config.yaml
n_layer: 12
d_model: 192
n_experts: 128
experts_per_token: 4
d_expert: 32
d_shared_expert: 64
activation: "swiglu"
moe_layers: [1, 2, 3, 4, 5, 6, 7, 8, 9, 10, 11]
n_empty_slots: 64
router_score: "softmax"
normalize_top_k: true
routed_scale: 2.0
balance_loss: 0.00285
balance_bias: false
init_std_router: 0.0233
lr_router: 0.000588
n_head: 6
n_kv_head: 3
head_dim: 32
vocab_size: 31516
norm: "rmsnorm"
norm_place: "pre"
norm_eps: 1e-06
positions: "rope"
rope_base: 10000.0
rope_fraction: 1.0
qk_norm: true
attn_scale: 0.177
tie_embeddings: false
parallel_block: false
init: "normal"
init_std_qkv: 0.0423
init_std_o: 0.0525
init_std_up: 0.0605
init_std_down: 0.0605
optimizer: "soap_variant"
lr: 0.00826
weight_decay: 0.0
lr_head: 0.0078
warmup_steps: 147
schedule: "wsd"
decay_fraction: 1.0
decay_shape: "linear"
final_lr_fraction: 0.05
batch_tokens: 32768
seq_len: 1024
doc_mask: true
train_tokens: 281800000
steps: 8600
dataset: "wikipedia_en"
Below are experts of layer 8 (counted from 0) of a mixture-of-experts language model. Rows are named router (the router's row for the expert), gate (a neuron's input weights, with its number), up (a neuron's input weights, with its number) and show model dimensions 64-127. Each number is 128 + 24 x the weight over its row's rms, rounded and kept within 0 to 255.
After each expert's rows: "gets" lists some tokens that make up at least twice as much of what it gets as of all text. This comes from a sample of Wikipedia text that the model never trained on. Tokens count by the router's weight.

# expert 66
router [131 102 109 152 122 129  90 127 148 115 120 124 145  95 126 131 100 173  98 150  86 143 121 159 122  78 156  91 106 123 104 156 131 147 139  90 119 138 105 124 158 131 139 127 115  97 159 138 102 150 142  96 127 171  86 139 173 129 120 119 121 120 123 125]
gate0 [143 135  95 110 116 123  83 133 126 174 149 122 113 155 137 115 130 125  93 191 133 140 148 133 139 156 118 128 116 142 160 156 106 115 142  96 121 120 142 122 139 134  75 139  86 132 103  89 150 143 151 141  91 144 127 153 116 106  99 148 118 133 144  96]
up0 [154 129 125 133 115  83 119 156 158 156 101 143 122 151 107 111 153 145 143 107 107 165  77 142 120 106 134  46 143 149 120 118 140 160 173  90  94 103 118 172 142 150 115 109 110 112 111 143 104 153 125 103 147 177 101 128 110 104 128 128 176 131 116  91]
gate1 [112 119 148 115 123 137 122 104 125 129 101 129 100 109 151 105 129 132 117 134 115  90 122 132 150 122 114 102 114 119 127 105 126 121 187 151 181 138 136 116 127 114 139 144 145 129  94 115 161 124 160 115 140 144 127 125 107 176 103 140  71 179 132 150]
up1 [127 103 147 120 123 139 116 171 130 102 142 111 136 146 159  37 149 126 119 118 145 119 112 129 138 147 139 142 150 131 132 142  69 137  98 121 128 125 106 132 107 176 136 104 163 122 128 167 141 171 149 129 136 158 124 118 136  89 107 124 156 147  91 149]
gets: " and", " or", " but", " &", " as", " than"

# expert 20
router [113 131 157 131 112 119  68  93 146 184 122 103 109 126 126 118 151 118 143 128 155 162 173  84 124 146 149 101 129 178 111 100 137 154 166 102  97 161 140 109 103 126 106 169 137 125 106 117  94 131 136  65 119 113 145  95 105 123 165  90 148 133 121 113]
gate0 [121 131 139  92 121 130 146 133  98 127 119 132 145  85 170 120 128 146 102 142 123 106 119  98  93 157 113  77 145 116 145 121 112 133 144 132 116  92  76 121 130  88 114 126 148 135 101 174 162 151 106 154 107 101 168 113 149 104 110 153  91 126  98 182]
up0 [129 162 163 123  92 129 112 148 114  71 187 134 124 151 146 117 122 116 143 136 126 163  92  97 104 128 124 138 161 143 111 133 141 133 144 107 131 165 127 129 131 142 131  90 150 143 141 167 156 122 134 120 117 127 114 127 146 107 136 139 149  93 171 137]
gate1 [141 179  90 142 114 167 147 102 152 104  99 164 123 137  92 159  88 103 117  96 100 128 140 163 108 156 123 143 125 122 114 161 160 126 117 138 114 158 133 143 116  94 122 130  95 116  70 148 113 126 152 144 188 148 113 110  88 138 155 124 161 151 135 114]
up1 [111 165 122 105 123 133 108 123 193 104 145 147 105 125 120 107  97 100 142 119 111 165 143  92 125 140 113 130 102 123  94 151 148 112 133 100 151 146 115 168 123 104  81 129 117 137  88 145 114  86 149 177 161 118 106 185 151 142 140 172 155 119 152 145]
gets: " ", "\n", "–", " –", "*", " -"

# expert 31
router [116 135 130 146 117 101 104 130 130 151 113 109 155 155 106 154 117 130 134 130 105 170 115 141 164 118 104 139 129 159 116 144  66 113 157 120  82 171 155 135  89 135  81 154 179 132 133 121 184  90 124 101 123 140 172 109 124 140 104 120  93 125 163 118]
gate5 [146  98 122 146 142 159 163 157 133 103 180 119  92 119 151 150 130 138 130 123 128  91 110 169 144 125 120 136 135  88 136 102 114 112  38 104 116 127 174 110  74 152  97 167 102 109 135 104 140 134 124  87 145 133  96 134 111 121 140 132 141 153 101 136]
up5 [101 161 141 107 148 157 131 174 114 137 134 106 130 133 132 140 135 136 133 127  96 129 140  80 117 164 130 122 126 126 111 107 110 131 119 133 143 159 151 124 123 136 147 110 147 111  88 126 123 106 113  86 120 128 116 131 104 120 133  74 144 107 123 116]
gate6 [111 100 116 150  92 145  95 159 108 108 102 136 135 183 116 112 142 141 128 134 133 129 177 140 101 156 137 139 152 117 114 124  79 128  92 158 162 139 115 139 128 109  87 159 136 127 103 104 168 141  83 128 129 140 141 126 151 132 125 138 155  91 116 132]
up6 [ 75 160 147 142 121 117 143 132 108 115 112 118 149  90 107 135 102 106 119 100 118 175 156 112 135 159 117 130  99  77 118 121  85  96 154 150  97  97 124 144 126 126 124 131 129  96 157 134 142 108 155 133 149 128 128 106 116 120 145 141 141 109 161 142]
gets: "–", " ", "\n", "/", "-", "201"

# expert 94
router [129 115 145 121 130 129 110 135 122 118 129 110 136 113 147 114 128  65 121 123 126  96 141 121 137 160 159  87 144 136 128 131  87 100 179 119 117 165 150 113 161 110 146 100 172 127 101  89 114 125 156 133 117 127 142 113  85 133 124 104 110 146 179 170]
gate0 [159 128 125 188 118 112 134 155 100 115 137 108 137 136  95  88 155  99 189 153 123 142 124 128 111 145 121 158  97 130 115 105  80 119 149 126 142 142  88 128 138  99 131 138  67 119 136 132 115 157 185 130  98 195 125 126 128  85 120 128  77  94 158 138]
up0 [107 183 135 136 167 117 107 130 106 108 154  74 123  86 130 130 139 120 118 108 119 128 146 114 133 154 133 145 132 122 116 135 167  70 148 126 105  99 110 108 148 155 123 146 108 147  89 128 141 104 126  94 155 104 129 140 154  99 141 165  82 174 109 165]
gate1 [126  95 155 115 148 134 139 172 118 116 186 160 139  95 131 142 114  81 114 166 111  91 144 135 122 128 124 103 115 165 114 110 130 159 139 141 107 152 115 114 130 135 148 101  99  99 135 142  70 130 157 113 109  99 129 132 142  93 132 112 132 114 156 140]
up1 [120 115 109 147 135 177 117 116 158 155 162 167 176 145 118 165 112 114 147 106 115 124  91 125 121 123  96  99 103 128  98 101  83 127  98 122 147 118 186 100 137 135 171 118 115 115 120 159 136 130 126 151 127 113 188 107 134 103 104 107 120 114 156 130]
gets: " the", " his", " The", " ", ".\n\n", " her"

# expert 27
router [168 133  90 109 116  96 119 110 139 136 140 144 100 147  79 135 155 147  95 128 162 157 110 127 149 127 136 106 159 157 182 171  93  88 106  57  98 173 147 113 139 117 108 141 162 149 113 148 143 100 144 109  95 107 158 102 113 169 131 110 130 134 109 105]
gate0 [106 140 160 116 195 167 113 124  94 123 123 150 124 102 133 125 114 106 144 115 126 100 122 122 124 110 119 178  82 144 128 104  92 138 173 158 126 142 136 111 209 112 113 111  89  97 129 120 139 125 119 106 164 139  69 130 135 117 134 140 100 130 102 113]
up0 [127 113 147 136 122 161 108 130  87  77  93 143 120 140 118 108  84 175 138 141 148 121 142 116 110 108 122 178 185 120  92 113 130 152 132 147 160 137 117 127 118 109  98 135 148 163 130 143 114 160 118 129 121 150 168 124  90 116  86  84 143 156  90 110]
gate1 [126 133  93 120 120 143 110 138 156 154 106 159  87 152 134 139 101 111 100 134 129 142 179 135 112 174 137  93 144  77 106 139 132 157  85 124 133 138 140 148 122 147 114  90  91  89 127 142 117 136 127 125 164 104 124  82 143 124  98 119 105 130 130 120]
up1 [121 126 129  91 173 115 110 139 132 136  98 133 121 101  84 136 103 130 162 118 111 120 181 140 151 169 118 104 115  91 109 111 121 145 115 141 105  80 130  96  91  71 139 144 110 137 110 108 107  73 131 158 117 103 125 130 109 141 176 141  86 110 142 102]
gets: ",", " |", " due", ")", " she", " he"

# expert 120
router [171 116  96 103 112  88 130 111 147 149 145 141 101 135  86 145 165 142 106 121 153 170 110 120 148 124 149 102 139 164 177 158  95  84 113  47  92 168 150 109 141 122 105 162 160 145 111 133 143 102 135 107 108  95 160 101 112 153 140 126 132 129 116  97]
gate0 [101 114 166 131 160 104 137 123 111 116 155 118 148 188 125 139 137 156 104 163 130 117  99 146 161 119 121 206 108 136 140 110 155 113 126 147 167 160 144  98 145 137 122 146 112 133 141 145 147 115 133 143 128 110 172 116 154 133 169 149 137 171 135 125]
up0 [112 111 153  96 138 112 134 146 161 106  97 132 103 161 129 144 133 152 135 161 150 139 146 142 142  91 108 157 101 124  78 159 117 137 165 107 131 133 117 103 176 137 141  82 124  38 117 116 150 135 128 182 147  77 110 163 100 114 181 117 121 122 138 118]
gate1 [141 156 147 133 140 116 125 122 146  73 127 128 160 160 144 141 112 119 119 145  93 117 145 120 125 119 144  85 100 156 155 184 137 146 134 106 154  89 121 143 114 124 144 130 137 141 121 124 117 119  94 117 161 144 143 159  90 128 139 121 142 139 156 105]
up1 [106 161 144  99 155  99 170 130 116 117 109 142  76 146 140 132 107 103  93  67 125 144 126 124 143 101 124 121 106 127 132 132 112 123 120 140 116 116  95 117  95 126  98  86 158 144 145  92 133 155 116 134 107 109 107 108 142 100 146 159 116 111 175 126]
gets: " |", "\n", " he", " of", " she", " |\n"

# expert 2
router [132  95 116 114 111 121 135 116  97 102 174 127 139 132 121 169 112  99 124 145 165 135 127 136 141 125 162  98 111 132 117 165 101 119 130  81 107 120 122 138 160 142 107 153 153 115  91 127 141 131 157 120  87 152 147 150 100 158  98 141 120 137  99 109]
gate0 [151  93 140 190 155 159 147 139 152 139 142 129 168 134 145  97 120  84 133  94 159 116 167 132 145 152 162 160  92 106 143 127 129 103 139 132 169 160 130  84 121 156 125 113 121  92 109 139 150 152 140 126  85 153 108 144 153 126 109 177 135  80 127 132]
up0 [152 109 120 165  72 113 118 102 112 153 129 125  86 101 110 115 157  92 108  97 143 107 122 150 107 128  79 125 117 127 146 135  98 154 152 125 137 149 165 101  90 169  84 115 124 130 118 137 115  91 184 141 121 148  78 138 127 128 162 116 101  91 147 116]
gate1 [144 115 106 157 138 127 142 124 157 127 136  99 152 178 139 112 104 150 120 127 166 135 154 159 132 118 163 179 117 123 117 113 130 100  57 157 146 158 126 135  89  75 153 113 152 118 109 120 103 136 115 134  99 152 153 111 154 100 130 141 158 143 162 146]
up1 [154 153 117 156  96 141 135 123 131 135 151 123 154 193 144 160 150 153 140 123  89 131 124 135 119  93 133  99 171 126 162 185 174  97  90 108 133 123 135 142 109 109 130 105 114 131 129 129 136 117  91 124 141 111 148 104  99 142 131 103 176 104 138  93]
gets: " (", " ", "–", ";", ")", "0"

# expert 112
router [151  71 142 157  98  97 121 115 165 109 106 102 126 130 161 114 174 108  93  95 115 111  99 101 171 122 141 167 100 149 142 169 125 143  84  85 121 138 120  86 162  97  98 159 139 164 105 115 144 147 142  94 109 120 122  90 143 144 103 169 145 139 103 119]
gate0 [139 106 140  95 161  90 130 140 160  92 171 142 126  98 144 124 148 126 141 110 119 102 123 144 168  65 124 152 111 118 109  93 152 178 125 135 161 171 148 128 113 113 105 126 102 135 170 152  90 160 171  85 116 118 105  98 131 127 104 134 126 107 127 112]
up0 [137  77 123 143 133 139  97 132 139 133  97 107 173 113 146 140 129 156 130 149 167 118  96 113 115 147 126  94 186 131 101 124 113 145  79  97 107 156 143 140 150 118 134 159 109 160 109 143 155 128 147 142 151 120 122 126 192 171 123 143 129 144 141 109]
gate1 [125 145 169 150 102 148 140 127 116 138 139 118 144 138 148  97 161 144 132  88 132 122 131 162 113  91 123 129 154 118 108  98 119 162 134 180  92 130 148 146 159 125  86  99  95 144 159 124 138 124  93 149 136 111 138 117 130 149 137 123 131  92 128  90]
up1 [151 112 149 142  77 153 116 161  89 130 162 142 128 155 147 158 119 164 141 127 139  89 121 175 142 125 134 139 155 152  95  97 172 125 103 134  91 143 100 109 139  94 159 139 122  88  82 125 143  83 108  89 107 100 125 129 162 121 125 120 112  80  86 139]
gets: " |", ",", ";", ":", "|", "),"

# expert 118
router [147 142 192 111 132 135 101 154 103 141 148 120 131 153 107 127 166 101 135 124  83 121 140 136  95 168 112 109 114 104 126 143 117 131 107 111 131 103 117 115 100 114 140  87  78 122 120 143  98 119 177 135 119 107 144 126 106 132 116 117 116  83 177 169]
gate0 [149 160 123 155 113 120 124 166 109 100  99 121 141 119 104 147 165 111 106  92 100  96  92 107 152 166 104 131  94 124 131 131 135  99 136 138 115 107 103 106 127 133 126 117 114 133 139 168 158 107 133 135  81 131 159  85 120 122 155 156 144 157 132 175]
up0 [125 145 113 140 150 120 136 103 111  99 110 135  91 129 134 161 149  99 129 146  93 121 128  74 193 108 106 146 136 170 127 115 130 141 147 144 139 164  82  94 105 170  97 114 104 118 146 127 114 106 128 139 157 125 144 132 110 171 123 121 126 128  88 135]
gate1 [122  83 140 145 111 146 116 118  67  93 138 140 153  97 102 106 140 158 129  82 147  98 133 136 105 151 161 139 160 110 139 142 124 126  81 155  91 165 149 154 169  97 125 117 114 121 131  81 113 107 133 139 150 156 170 124 136 133  92 118 121 130 184 166]
up1 [174 147 133 140 134 173 108  93 135 159 138 129 131 120 161 147  63 117 109 107 145 173 122 151 134 147 103 137 158 113 142 139 111 155 127 155 136 126 108 159  97 101  92 146 109 112  94 137 145 128 120 157 146 132 143 137 131 135 147 122 145 119  98  83]
gets: " the", " The", "The", " his", " their", "'s"